Experts of a small language model.
Experts: 48 experts in each of 12 layers, 192 SwiGLU neurons an expert, 4 picks a token, a sigmoid router, a shared expert of 256 neurons.
Training: a variant of Adam for the experts, 953M tokens, 7274 steps.
Below are experts of layer 5 (counted from 0) of a mixture-of-experts language model. Rows are named router (the router's row for the expert), gate (a neuron's input weights, with its number), up (a neuron's input weights, with its number), down (a neuron's output weights, with its number) and show model dimensions 0-255. Each number is 500 + 40 x the weight over its row's rms, rounded and kept within 0 to 999. Numbers have three digits each.
Before each expert's rows: a language model's description of what the expert responds to. This comes from a sample of Wikipedia text that the model never trained on.

# expert 45
Description: Word-final suffixes like -ic, -al, -ical, -ity, and given names or name words such as John, David, Thomas, Church.
router:437506495520463529483522488466522541565547544467489550581476569514510568453505502526453448461453545589478508471467516463544546442523556454501539533466548450505543451507537515562473528523492583496459519478557525530598542451543510497467548542483531512571514503484530467498449502425485439504503442501482454456535476549512513528495546461489518472474454467526409573520505522433582502504464510415545450507476445489478509542541545461513537495476436499555484519551468558443453425438466497534548516553522472464437517577568500534518520489467472411467478472501496532450454489491448540548515562450540544499551502446469507482517534507546521447463576527487495517471577424535479489525515486461547481483518467519536472469515457570489488430528482507465513573446579432517484537433437433
gate1:549494457513505539517463475492462577523475487473431462547493556540507484496521498536498487448542530485534463471494568430516510479504459487463537468502396462588443535519500509524462531490466493553515517519478459555468477447524545554475498495399459431503520491568487509490452525464393433453482526450530493500506520602451473475468495527558459432509509475540481475512459554452514486471545438430486538553538491542517462500553489471464502442483499466540486535549495481537478485477466636457502465501617503520480447461494460461561521509490517531427486511547456529550436408511542473486476508506449519521479478492527453484507510510516459465427510520491531537464555514509492461395518465469480483510518546461515514478599501534516448443507545419523482495485493488453444538585497524
up1:489516485564534560597557469422472455493534510496478509558485480518424448465444456518456460456511559502587468518433494459539463576512525547507589480454515510513490451443491595521481495527425503571518557535453475436456489442519508527454512541481474506495519506495419448503491508533515525424579493484474514493515516511486445514480467484551516494503502470466547549595504565524462484480459507518470455501521542472491472532600464422454440514601396471507473540531446609537434514446484468476521523556556540480517503485505394521506565577445506477469512519499414559461505531552573495507510475503489507502509508535545498524523522532460557473466466491534556514473470459518517422534496420527494533517572584493493451524507495539507552473509493507491479500422599475481460533566507521
down1:492473541438452466520516501478561449443484578532549572517441424429497489507463483438487536473492465487472480438483501511544454562495492530541628575468548550428455492480600482459511541485529517489541511525537512483556503525492474439547403530529488462518492517515565480498515487426467566477478500485501491520483493532536506514512414508525506510507465501488397494517512458492451525488537528561545448480506543522457453537495498454494439527541496544401510468505498464521548512487586507511427436480508490475541532446529511478573461458522419551527472457560397502501514459580576371536490478485495520555529545529558520459526471502488472509494601543497505444520493452519479494517456486558435525549485519482509513501448504481553505521505539523519464493411458400503517580514555458

# expert 13
Description: Main verbs right after the subject, especially was, is, been, became, began, as in biography openings like "(born 1943) is a".
router:578510482554572517500507551517525482475578470457532461603510524395496501472525534526485498512523482563472470491569437502499476522505476504494449467532541512550526508540513463467505408533487532516550492537488428467506460493420498408440481467483448455475517478558508507517477481502486463466472468456513457526500541428487523530511566461465455529476447564560429493501503433458554502408446469532542507578445515551537556515571483551507509483459540509569453552505561595551556459535490558523459487480510620496504556511465514518517446445515571478546490460531404463534534535488508486522516575462503488558545572513561525504546546520482485556520503475562494552526487525504488514528521438529503472542595465549456496539442521489539498444456531497551563479487487522465468432523490442
gate0:573555453494466506526506492482512488476423485480550468508463575551506501475513481418513487514530530596500467477557462509568538526487537511510485458481491454555461482533473484484508487511403542495508467477456499521574530506446531478498592539492427467558524506469449501467534480469529520425492504476510497522462472493565547492506512550484469447452545543566568555518571483436517505515538446480594542524523518488487578465489441538544496502513525494488565480580479529466498484427474563494477504559487573512516509464545550486517523497533455419558436472451503531555495439510515518520459548478493474483536537442522552495424492501473525470482481527473470530482498532498498476441512568546489422479496556501493491550517511582538490414467502511490543433489489508501486523498506442
up0:547582513461516568469488489540556454565480483431505546555465570466509570605540480556602491483436508533531453497476473528509514530488551494425562498510565471579505515443480518494479568439454511548421456471520505468493576499519525473489494557513405524557513450497460552443563508508486551500559513469545454489539503501490584498428516568520487428481536545533552469425544500448489492470489465494526522539534527539508552505545454524448479449471556557533480442561518470427497472492477497444492479523482449550554469569528516502467506497569475492556414471520509416554439436501486494570501490466437522460476591477489512524455528487542487420475535504491514542493488503439476505452579581430453494538471534490523489569476481548488497472464511508523563390545493484524464467494491485
down0:515496433506529551518539472406522425572487472554483470486533536533515488505592509497524514535466492482542479538558481521421486507471485546456522654559560508542535529447475473509477509584469452340483550460508546499452524538500485492454545500420441492516455517511443564507534534505500586506460448485514463543486544504391548479458481498483435495539518502520570433496564550443482498497423501457536465499510448481540451501502498477492517491486528467497509498529489516493566469523580511505522489552495538431512510549507486517517499515480535501438539514435521494501480451591511470426484530572502541495527432503548524509526529485552569442507555428578485500488564443485492592515559415544526506513406501483545512519472451501480453562509513541521444476499442502488502530531531449

# expert 8
Description: Past-tense verbs and participles after was, the or to, such as released, captured, described, named, built.
router:506496448514482472472562479484576512538538560415508455509535559526447479561540510428482472539459459631516514482491538514487463553497434460479476412467500420544466435481550475504419514503497490514472515501490555514453463505472477432548557430556462468501462485541497455480489497539484442494533489476482483492536506448536562491440563487486503514527579496537530531551544506496538574549421512451463543559445544531538513533496521517533514510505443444437505513548466533463492523477430546528539469479468430515562501467492471527589498489533511481495555480472467457488495487503479588506474537469583569439452540475534478482504436543464541537445470474482467502516463563519541447493568428507567454521537509541496451517508428481556528466538469447466525478527482521567570483433482491
gate0:410424452526536505548530531517483558536488487494535501503411507438498520503523565538494500490493538524481495546555482450503486515510531399532521457490530464497489530480451518500396500571541485467562466491528563469517535511457518489530486505545419485502513526472479547530583447450551497556458480514500473543579499503525459522494586544543518533472470512518503535534452496511498499532470510462521563573457432533530488590515488467503507466576543520443455579492515528496490474535490440463501527541525472531507471575493533499527451502486562506424514483478449501465481513504455488478568536498443495436533473490420470553428540443461499508487482475524463499509521569503531491570552597449535505499518582452525560486407503401502538528489536453453533444544529427516537511461476538
up0:450420491513511575456495515426505571481523514525549420517545567466452516495490557485486494551556485485444492503517464465504492519499495453475528436534411419476537516511524470462394475471491570513546508490476499467525497453543541473454521585464433450544478547531466511451505579467505504490462528501539541491515477536520478481448483495449525537511506507523533452479517444532567398483526516462485491536511512549495500522540513565444469502486528515561547570563429481503474569577433473532505434481513472553489526438525490528576542434500471517468496506543490495540444519528521449492484524541494579501521496482487452511484488528406465510397454561534527522544539547513486511455557540552513453505562487392581502480421550505544501550453488503493534508466548534504570436447517530
down0:593444627528495523517535466505510474511484524542504492526502462487466541544476508484458484486457519521497475490550572548501452560538441527495598503566513498514510445471478480511508559490533472437527469427495548502493572503548471528474509427499557536520475511448548463531475571479477527476520559476493538437478511563299499495508496476521514544528482459561531508488504458480545497476470456516510514480487465478535492428483497602517565489449441515515563548472512442556498481457480488451538510525458447488493471492517472512478541520494489529442621463548538494554543481525491526530471499470510481521421492499476546452448479534524530542515509484537429467529452453425480488513494437434482489468553425501513481496584446571531512570504554530581543481503460502481523536494495503

# expert 37
Description: Cells and line breaks in discography and football career stat tables, plus field words like Released, Label, Region, MF, FW.
router:539497519457470439523447502527500451460552480448531457514523552427465568478425494494498475523420565617523574532558565544457487489528510480432514407498442415552506504534471479562478473541516468518489451554451441494502469543524501531433530467524475458529540465506519556507545479516570515539608467452433505552574517520532499497511479523507533451451442516566454548469519491497459548448499541520524480480534458510500528533589488522555457478443562506551561474509580452450522509476501558520568482446455591515506495516554535466513559477441505444449469509546521523502575474482542469489520521507569515490523479561498445457452495496569481553509478495489557489436523557492461485519571514445487469516575519518500532524551431520562509412478523478510492529436484550470437543503499424
gate1:507456528511469540450519558540437560537520512500546528503554513474473469461523548453538494465521452571480520544467502538559475528457496499464532501466490436559495446486520509513473560538474506505584562462453590519519486481457540540458537473519512534501505518535585478432477522479475498469471435494477500468489486499549534504455478505459484477533500501514451497481477493505551517528470462490538492472473514485536570585577440485529541519492473515529486511491533520520510486444476536483446461503439467626515505519514501481518436468482493517440495529494478436480395565551534555498566458465467442499547498545493511545475533544436549421481420463544516517486514496479533520485553501486542475447458596553367513571577552465491479515428525560423549550510564521496462530467444512
up1:465534489486523489503478516487485554469484507477525515533506482451453555520499484517527539529441536513520459457440534447489430495454485510452473518518548500473479503511511491497561510503549495519453480571538442508477490538507470491507570566543514453490515533507465498494412462479435453511477577455551463434464510403481495547626541493461546507518479482539509447536510436492523495503484509488561477497541496564512535472468602514515508470569557443508505538510551496426547480511546567566449572509490487475542538516532511537543550535523529436510543475476494497493550493565455490520437543510546561522480547454534554554493485531524443534471571498537438549518474461495465494507501492516448477455587427470534506438470446551491475515569476519535526485508523533477507498492564502
down1:543521510528562455522488538518509470562453519498480496438459473424511453489497424504531521496522419559492485555524482430515566446487545453436395507457474547555497534498542561444457520495490471484558522507520464459517511463503451493480526511478574478529465459525544499509542417501530389509485491512448482588522451447480419544511502545519416529520513462510469508554446462501470474508456462416500540520491484471492555438479528562403500503550562440423448452465450493530463520485514475501505522514463493513530436531476545457499477444504513511522420473476475485464486537549488538511538551479588525558430541520506523529540502498521512514505554457473545498389558526393469473527460502508440508484511568536509513480563528485493526448531520545546532524518478520513559599504535513

# expert 21
Description: Two-digit numbers, units like mm, year digits, and table separators in asteroid lists, climate tables and other technical or numeric text.
router:582574550550547462478582524482458525495560474428510476532579584460448448466491530456480513549526463571543490525424522542513497494469464468418473534539415490585430444433546500474532458514517490497445525548528435443451539512557559471419528484451508447491500465478551504530432536491462430469556444486542448509508470456530511546479556531471559451539434545560533529469509487473483496533523463443489544571554546538458541550512433475528493458544517477524537481536517480528524470470504576517478488526560482525518504440485568497580539469495468485484545434538555507577485493445569524482500436455512540450481496560531571434453453504534482493501516517452526557557476465500469488452528528551568510473572549445500511535517541463535550423550561523484555469505580472514547542462534511
gate0:486534455527482505462581500520501471543474517453511525553432542552487514533489490437538587438547512579446487477497512491486477524550493515467450567494520575465444417429542561534488494494470510465505477432453517490434541438481580405476452575510564543515476534491529489554514579497470492521513568479413461473536472528473484458505501430518505503455455510476525503538457500501512501460484434518482495523436499538515435496470452517518532471478500470505494464449455473529469485447521496517572407550559513535422459472474450483469455444481465461512599454471470474510456476493498487497503511446490494494430505525501472455470497509502564559485477506529548490556510528540472510514507357485559426498483554495512529481551482498428544512491512477497491544494468508461484508437606510
up0:494530512421499519476470501515485478518606486462556467485522468536532510477522547534520540485458506486514448535499542470530559391475456566436566473517493451473486500537535550508492514553585484483484510458461429512500496452527515512557483509494440479448496478450539554521473434462524511416537562508457535490544509460503526565470509443537449453567564530546537493448505502525490450520454482487522433500479534531495521488487544575513497482488511527466514522530453513484473460498447501487505510460500427522536484462516569538539466515486490420532511467583421547525503444514526507498546549522505474537504503487440506482551509505531457539466429504499448523533560530502501501509546481492498502512534489369508493551431468471557552519493472501530548509446573506528427619429477449
down0:570488487557528549507536543591522477532529573473544522554498517497563477511524460548513512483501545504532471472491524538516517462451574494457459548513505428558438511422514482489545510451467516472489507440505469472453530522474495477523467462476522513513459540564489519495528535473570451535520557503513479503535435562480416576508457444456493493501446506529483511539473492563556471557466488476502549583519447563509473560511492452515470481548567418460455533612564498471534579489573491520489505507416517608512513512479547490514486459488519540514511448448512533571477450498512473471509570518599464423455504558465436465438566539529479502468417473511517542481525522444488510580557521501527475517378476482492483477551537489554471524505440469502487470496490488536577445473556399

# expert 2
Description: Month names and the comma after a day number in dates, plus "in" before years or places, such as July, May 6, In March.
router:534535438596530467464521524483486444415520531422525552607514552408550493517457520437483467510485535516456519497494571503544467501531468509541459406431506443517538506477464495571543490546535465537544452545533495491561527447492443492529514435474477465540502511477589463506477493495447589423482477462494497482535534496531591550567493515467535463572525561544421521460530548457538534497479487476531538530471477445476547571511480537544458471538448492573482480496528581556490504510493533540502479526469546451496543460552563445535473447513467504501540505469484513440459423417416493554536527492536506499516554438478534491526485478460453447435447472494514539487496585496485554507455574538471497453575482442508453434537451475528501447550512498488531524514487451505504486451564496
gate0:498558450473447552508549407510534476544549496417472534527525519492494525473476481515639570488533560496462480523461504496474493487501538522483484521508432502477501509577490475474524560456492534546497404514483482501483448471491486474412512538490554496497512470582563508494514542536422483537552483487460477512451513481479512486485551478530522475493457517531552449469541439491549476470480487464431409524481461532512495435505453514555435506421523517545546445469506553514522501538458523591516461409492500446557533491448537429444523420508453509536442527561433584558485462525432485461452516485529492465505484596626450527543483510523471515507510498535530473463503528515463467578499533518519483522518503524542447593515554570479495449471447496575561502476495421557497515538477510
up0:474493486525469518468459561512578545485554486501512501575458458509489485513541464540457413526490526539502462399452436590492493468504535523503540530499475532483461572464474406532479448449433504476505526521569516494445516505461558531473519470557519519571488475521457523569488543501504519521542485444495509491493466482539502491448428531550496457479565557492466498434496514444495463559533502500521519491536514475515512514547465631540435478507476458478495487452503467500481442458540513440410510511532461540508500478461470498510531546530587429449437500554571520499521525547488523503567509516437408569488503493460459495424541483546494472418531524570466481524475468486547485512551567491428541566477486487499513449464532471528465479488505533463507542536585542485497568542515463
down0:465490497464521540439606466532486546467526495461551505566454601487540577424540533482565467545468539526527414493552464518462582544466421461468504494535567428531560506469486499421509542457504429463427492534450479495480513523484518520580605501582462436509519396526492460494466538453530507447462480456579552477588467556544431472506512446517576454488489497533497463464532510493472436518523516520503516537517486514521486462499459529506548441494454475511585530461500459507510455538486478488520470550578424513475485444483508504467561484461464442435480479468442511492452513494505526462501596500531478559515491537510467471412486484532489464510517498519503483488488538502487469429523471534501548452465531546478528526510496442503435447468476515533493541583549486499535508501460483

# expert 7
Description: Prepositions like for, to, in, by, and first word pieces of foreign or Arabic-style names, such as Mos, Ab, Ash.
router:561499536524535476394503465499536494576519504476495558522554479482545492564567570478534526502516495578491465561445477506542487504526551559482450522521465519448432484526515533501503537474508555499560435514477503534493488482548419557472462541476530445482478447540545508481480463468449414570460528549502450512460434472526546545457463486510482511465546436505412473472515523475535519488479552471579468515402474492524499539491506441472547469514485446505516555506513514531443501486554574439537462462544495528525514519571482452611487472469477435520486421518520493532462447459473487486448547570475459540541564485471531501458463477467504493503438476519533488508460455580549494495514460443558494467566488522542484486535501533513469380511572521477594456487539429515534500452549493
gate0:581558518535457516556417490536410541553509515472525550540528475497462472541505418465494430485509483525506526576471513483532551567441492523479398483435496528518470470424489482495446461460445510521484417464471559529481437522524453491493477512515532504514446520523491461426484474515451424472503518528531432500450523479572459511523537467515502510521519463430462489526507522523454482445508543466549538540520510410482446549445544513504539584542511508493548551492558564543498501482460509484559608545536532512548501397542541521465435480495450417464486489519497460573441527524484521456448495472525517526478511511505504505449446459472539528411466528526520514511508536514505467370513466521514449474613485521550493544500502432535472399559428556579512466520481509565499545506580544
up0:574544472496528501497525511411448510521529524527556498540577576536474484433457594450530571519498559493548460506486498509470529533540453465444405354502508487445492519500465467478505496532551522538479502471529465468520484554463509464400502528472533441520476522524534541517510543478481452455519528476523492488498533496551494490562512524456496510487511552527497460505506494495563476504510528426466470542570551492516484510419500490511558481463472454463525558521571575463524497503431534502539515502538563452578488464507533449497485420545467395482423426474520560450495521536520480482495497569514533550460532558528510504445448546488443543552543492529454482454427542488502535473488464535529536498541468529502533490529471535485424474552448503504486546426538516525442500517518452
down0:496547443510458521516494473487469429453567457493487513453502491534433539471448506499554472541544496443469516495469450514483464521454527487478491517475470533499456482461538498433625487467462517550473493593483560502539486499520457492538529506549563451458459511480508562463505488537511458557498530564486443517432518549427463471531495561432541480490523518591484547498554475542443535560483451492496527485506558467433491445552521506512561569539526478507507469487429499491500546509450484541474460492479482476498466450556539504520467494497453475483471490477482572456563531404479583476519453520500475544552536448449554471504487518496471467490494475504482470421552495462490583458490458468486535456514489516546460522527522522476488453457465500472478485444498506442417554416481557

# expert 11
Description: Mostly the after of or at, plus middle or final pieces of foreign names in tennis and sports lists, like Klára, UZB.
router:499570464525540512427492502535522524567506488523490533543567495427485478495477557482464498504516502523458562480509479514526520517465462529428524501451499448575540453542484466578413516485453572563484543507467541466494424538433469523537500511518528460522532463595498544538543507436455401493508450554447489475543535506538504438419509481465474476527470465484528586556566538503580477492479476442459552480455456435540495534517513542453439462559553507474481520483515501569451516493524496511509493468457489502525455496509489414545499499539548489491485454541540505535423459498546513525505454488561490460538475462499522471483562500509527521447421497515453538494518510543423548530554519516506522551510489560413430548509537489456512411598476477455548447531528559452510493504453491
gate2:468491528478472467506493506443522549487458481552477397492508457503488564408452630504508541514569424540449548567556544478473504508516495491477496496530510479504423568512470483594495511522536448531506551451526500507554553514510525522479450494473519500424536476499475480484431564476571518527509531482448446560518548535471474447492455524521476521513568543519443556458574484536455450512410547437562586513523458490520503496509456570531476502529557554519469537502578416581456510496531555534436487550537475468515505514490514465635567488455542513434537434492557498490500495450531586450542431495502512527553509510555546463471435511498429457514579431495460554493490503471540495528505451547435482506530551528518447448481520476532453545500467482447501513498462485537545532498539456
up2:507562539523415504526517498472487472480488476463442516491493522463561465524514547564552482494452538516503451513517501539484482549549496386504491493557538518455474558529545499490426492477497535477503471537502535508443452519447501479505594448457442514413526466517450482499484496467507486544489545464495544500433539511496544492530524490464452545531476549455485526418539488461485502539478453509414540501403509459446548491550444505464538462413554514581569506486458473489520416463521463497468483501446496508539467469466459477474503503498502522457595502591529498473503547572468505494527512486528413456463515454539441452539510457533526559492489444497543577524451504509514568521500531504534544474478553525483566485450458461499455474488536457482499472468550464461489451444519483
down2:495417530533480499541526544559525529449485457450533495439457557506526533435524451528476586499566504493421508467513515433545495474522496572453552509485491526554537588516529387473439510523507538433450472505522492465571527526451471546436509470497489477512555477457550443485513513509446509524458560511439427527462495499544460469503462466544524494579487526476488542499490571544491461544486468519561503486511510518485486499432528499545515478505519508438541523504494472503462492509545513451528480493543517532470493475463445508488556516520466538546526451516498464509536483485510584478546498464521496497477444470414562535509501557488462462574452485511505538523453492467423457469447549502515484473501568465488533494580526547455448434515533470432534497501469532572509500509478566

# expert 5
Description: Closing == of section headings, commas and the last word of proper names such as Airport, Street, School, London, York.
router:494554434583511509411483497559514498495560528428490537508441530481567543473565573525549464546564520577471465504517540477508512468483532555479535528432538470553549468494533454535494525526558543436492541553546521459511458513483466548452491450535514477473492530445554537494551504469531488511526440591500465548498493531536539578479510446422607449501462528519431546489489447462516481545512455498528509500530429524557476478560495466541549548504494465472508482482441499428534444481417502564477497559508609525474533460477510505577568495469509450487473418483528523492565530483483529429536566509465431437503576479470454526519478455499486463496461538450476525461484474559485452500518440484509405480556536456438504528498538455551538517520501510550463513534519480534522484455440493
gate1:487443553550427575531487538448542505485488519516567470563492462527501455471507551441499481501490543519492478532502494444485455536496519551502399483552523572485468528491524555539462535535488488508527521500543457541519535522594506506476564453468566520462535415468449528523507514401516461570545534491461489514492517496528553483480457553447491553419518463488576559524479486495520473447427549448518490522463420524479498482482590518547524491538510499477471479545512452514452505513492509525424553459517497487538578546548498494508515535582505486514513517508508485589465477581538494496448489491473523477492550551509437558424455502491509518561592505485529517518506429466473438436511472549484441563495495502487380516471531504560486482501493499581457411471503514524552476492515532
up1:502539531442492531500512501453561485484513416503514529532527491519503495502491483483493424493455536542524442522497489505456496500538461530484513465509521468485472551583509435499502435448461479540452455590481545504459500484513490570500495473595552465482450462494520497441455534445479448432481467480529519462516541439540480530495500459463502539494510473559508565523443429415595498524556447482490455551452484460494465481502541475574444557439491444422510523485474510506483562554538547579529495534414456583556450480567440487511469539453454479493538546465448459517458550451506462568432564528532536527592520517528468519493499525486554546538515523552497492492479451471535551449483468450511523455492503482527470479530499541556419533535470620506524509527509541542517475487488472
down1:493493491503499546513493497579455471592457500509536477523467559460519529506485441497463496464425497481485534444397559453420456496449489487508500422546470524476443522490639478506526487521453495492473518459551475478396462527506504530546548506474505516551533489534491510514526527507571534428462549539484493449536497534417535495552468509501496477487509453472442545579506510457574479474516491529550478517456531525496512449443535513501477419537485529410468521517496458461518515536509441464509496501507490579525574515503468484567517501393491511529551509525525447446502517508502547528458572559480541570441504469496521566475454513523504565476498438488548441449488391487457504593450455484458557539504598505513516445493531460549498518543526529475538540478511558463513463476566497

# expert 35
Description: Commas, and, slashes, ampersands, closing parentheses and table bars ending items in lists, addresses and phonetic notes like /el/.
router:467528449571462459438563471511560475507472403478522517532483475488530554542489539516465540542539483509450504548452470527492494484474476498457560420507517469513517407448501446513517565543493547438537460485456453495516487553528454505440443482457471504555560507487510562510486538528480455512462528560485454484480526506507490515487518527498576498471507452548506592419499504529514542537506520491498488546514515501480503572540547494462473498464529452556471525530507512527452508527425569468469474579452548515512512507503492493524522441464515503466480476476541492439465529509436579529557550464476450556564598473543517535411465522469507473428518489468442447516464467463483448571575466465462510535524518551458533476496493521499542458521578543428542484474537563445587527531555560
gate0:500525435509550484494491523464509509530540511526555422498511506514465497530445458464576531404433548519555465463446501590500496562489559488496533418647524462455545547579560498572464491478522579498505534433497420463508481506494535435550453553512500552443419472519535541558530472486527463557537495448575548523479411518503495577525521547561518454501494488549478599495575495515502532453505531460512568473459566504524504538468518510504478446443451449449469485569500464553520516493522548554508462573420439538451472561519498551503530559505604526508489455531516526438503508503435527509534464499512450401490462535566448454443458560537502500452585490546458503501573443505429540490544488475518498439526516537469519458519527586456469482567544477522477425519485447477492482490482506
up0:495552445542450446503558470495437556484467577477510549476497511445443464522495507433558439538494512548448547459463474591545538582506491516464499460489502456534501451502471473501457495496523469506492474501525514464522446551444523435439514506560498566454529520537587475505478453420480485418504479455471559550503516499488534533496521515428508543521496565444470565495545522465575396501489522501430497438548518489483546503575583558513509515501461505480491468461506490511490524442496451568506464499464517423442554584531536552483498514497538547464511480541477479452438481500531538439553410547485458484557532464494448485486518432602456523468455558564415438479466477549381513525500530440478483549551506510492538518493530510537502476583537552536455512564422515560574485488508566
down0:520522504487496484476566481536454501558487464495488525516457475436508439574529534502439496487483524527574569544491534414456509496538488465539547509392525540535473519523522481568489603501486568504398478379595482519516401463441472524611462516489469495504467528420507461517482525482487525478461523535472565480557519458555529521523501501520485500468451525444441523487546463449529484570494543475593498502543438490529500423468528535497487462503502488492537511502467494441542473557516492497424488519526512543501493495492529497485447508515580442521540530392533560494514530510506509564525548557498505450378517473548489586451534460504501533456502532496520512504507496494464467506504500487513543531510497413466465441473537450540468474536496502522470425429476485478529471451495527

# expert 41
Description: Prepositions in running prose, mostly in, with, for, by, under, within, without, plus has or had before a noun phrase.
router:506468488514561482491528525488493465539553491511487435561484540503570475566471537382452521517519492564504545494448471588502525517465541541450499471523454440518465457514530497480546509502425538480523456478482526514508480516468461449484549472501561546442570442545578513471475506527439504563557489497516545468539510491542500554454574565566459497518467568497418541440541467424507454506494531494460459465521524449471577486551545445493471488529493499478492481516495457565450509507454562515412492507465537490587472546494544532479556466450469507468491403522477493579487529515460449538498565511574513455530485477478521466500539422576516500504502587436567457524484458495554544525508487472519505459531499536530484550460504521559444414442538503470502521559567486452519518472573492
gate1:484477558464590476455514468478513519586567505492489448600491536465476455558467509453486467480474483635477500445476499569467456573527521465486499465473503479462527529554532461450484530563524421576494502513496552466521464535492503514437443473425559504581490568485514485499437504416443446531556454503538413519386441477494498521460455525500506561502486569523492501492517599523515540458470443502488528535479544494536528539498495500547506541513489474522478476487511489525504523493469460432506503470501481466561468456490416445520456447505478532516501515491487530566516463476546480549509561469484543562507514448577459482515510454504526560496483503509544486501499475555537562461523507519516469588501508574499522559586550450549453439533564569519485461535512549508473463554562519
up1:474483514510531534490462497555532583448455409467566467568522507515557523448506464498548550475458525470511524471540435503536539560507553539509553533515560589529459424487480506544544466500584488445458505470546494428523523501488499445501474543488489527477507488547562498590447528490493533540483412470561492491531454496503489495473502468502518538488503503492517499515513532418438491460505425510438465531490454501540539415441468457479483450472456547518482521564504488551596505481462439444484517558563490457499557496485547502499535517512512560547479473512508438470526473475543470466523507505467528480416510508525550439519595481471442500489537556573489528462512523485469472552570555512466432543545464452449521498537431502464520521529500420474445462491524360609494538560449502
down1:463454574462555562554465522475542496537508528446525445516552548478565438496487532443445527506454442516498468448463444467480452556506553489531502498478454513483496489516458516558461499476527456558441501463591557476444477443502536521523560477438494479474408515473501495530419508519553514509485473432502543516497552532472513470533495511427500515441533485468418554519539494516528569497513543443504475449528549444587436522563479531540487491462518478493493420558497479455485519553575471520478539487504561478528614521459454473473479508534451517425545489469446511513475531534534581507481502512454495484458519446556561547511442528470430503479522518514507528494407460543526506442506498560497460519551552475482563463509502488506487568556482465501503511545466566550520479496493533

# expert 33
Description: The particle on after went or goes ("went on to"), opening brackets, and syllables like ong, ang, ala, ai in Asian or foreign names.
router:485506488569545449468556459490537557442521492496555516555459493502547522493539461466462547567535557587441506528532545491497556444525500464445440555536447488462491490518472515502455541484458526449557470520534492523504513434529552502479500531534492497510515436531495541516504503548533489508562409528417469552501495566488597464505526500431473494564439550467460545448471550475565523481448547463518527457475548516559520483514499558480492530494448448461496523546484514483459540494540519587493550492429569560466487536498559482527474525457540485492545433564502525456481444480447594486544498481510456510484578523555522532515513477470465412458560524564483494433488482546458492448528492466489470473600442435474446495478484537529544497504481532492475427584450553551468495479490516
gate0:494508536449482487513610428488451454561444484544468529516428461478552544466467491499527504487517438517521523531516410511511533477525476511436546468499493513481526581531467503456472522475514540562473523510494533516461484537521465504522490448432442486373479543581528512547506590492485487585563449477446509637492510528460566501476514500600555472505536472568454478496466531478455497395485537502465584488519508478471458532472527496473553544480481412538480403531472557499449475444472527543542463474457488539497523523533484514477480487501507455551559483580512551529535484469488529474519492516481438507529393505494440483536481474484458488472511510510532461571509503490420483588503544463469523544542497529473497527539481548540420488538507542437480484454554451516419588519475472
up0:415523451542537532461409388503503496485531477519555429418516530439463462496467537493533480471536428528610465442477469466494567520523504400476570449450506433486519456446473496507512489535502523497454543446422511508528493476491562482510501532443600506462547487513508527555530490521520495407450530538510503519533475525544534507482586506522516499511511513533442529550508477507507556480507533441535446516545525536523488483537450531499431535534474568545582547486477454511527457445480487511509530519477524561439525544471558537542507544578523496506483526477534483420490523512526519503493505463494473492505520505507526479509500493442474455423498468535508551552508546556493469505523543546492452499504473454497507499357490481464604447446454471494472494496485502493594574424477560
down0:510526474458501450484525533523503530458499512558460448507565535512531493532476586486496455489505529492482531452489494517549518508531382495482527453483528460485538533452511516500518521504453554519444499471518491521546522530460541502510504426483481524460521457494510447526517551479523510509511519457570432471530561451504431401513527504542483492513491466434527438517448494554463496543508499434516491560531476443468425576495492480487495537540480554454463491464473510564516399508464485474432501465486475461480499549552547447493494478494459532457468532515493562521486555462500511523467565473511521483475539512483463562464445441478587559515455501529373570553555531464496407474584506478454591520552474495471527502524541535471530483521496490492563506478545607504457431513509551

# expert 39
Description: Final pieces of words and names, such as ism, ville, ine, an, ley, and last digits of years in lists.
router:533489500531493492421437461498506502427524521461484448566455507530557492525588498490457541488501497543519602458528546549564528508525453501483482420527491547521467495508541540545434503533444533477520469576511495497495512523510527532472501463457555483570580500520486452506561487506547537469509477598549514440556443516497535480544501490412447493518514509503483570537548533514498475537444491490569473456436523444554562482553490498470528485537510539528522466455441554452475462500466550534480453498499565523454521540487501481491498413442453480503486440512475501522509463469433554539563436418510466482532581496516520444474524469543497496503534504518467476507544460479444510473543510548523448529566609537461433461457551517511489441484469462560414544597453456500511542556492461
gate2:511563534559537500480464554494502498512444490516575473514512453481534473485490450444437424461475547500512577433520540524481466489543420458522510458535439532540525556458498540480497519505509490499535484470497574497514518531550491512457543490473456562463413514515424496446455495422552482503482498477489483562507484514486531571488481479563471487452429462495461480505461507492481426460517466524499465524556426443457452501601472453507512550607506463464511510567512612514446467532473475487511508516489501537474483511554508508471591500479517536444502503482544422460458499426438519469472520531526486487490548531539460460509449479542435453438521509510489462510503541495452489518500484460498514468538521520565454444476504467486454426489538482540505494540483455508536457489508543
up2:442498562582442497524475471563480481467419553503568481505480521505497474495464462511442438496482516507526610460481563459503602487506435547560453406506452539461552558486506464454497492468536469497508505529508516500582481550459569509490565451413540575529491515547521532596511444458581506518408531478476594524529454506507479585502486565451462497494441486475499531504510505464458475484503483539466429533504517470491514534514384502427494568496437481515484504486430538516495453468432481501500534504432475527543518586503513508549485565558517563532465440428506442472510522462504525494520415497513450480509531503511493474523467504477500458440525587507508486477495539510495510503452573493483519478512492509513504474478455489498496492503520460463487528522468522514494469495543523
down2:495460489454510462508528525449485496424512542513474477454519518530623529511531535488500426531622480507527507488572556485454477448515499528507501551468520447510503533525473441425536509498579507485560456508480463511594540458521456414589499484474470495510515426506504447564492521532528488510452459460480603524428506454460513510580515446417446487478523596477510566565508476441519505548510484476478541526526478451492520466507507543545513499438434538488494521504477549562501432496516477478533485516392476451472467507519578467457514530530440441500476525489439583476516449506505477526577490502470487515478499486472542529518484501487557555552480527528490535463545481486468557539496464520522451515568491578545450452476456525523505487518493503521463529480497484511480493502511442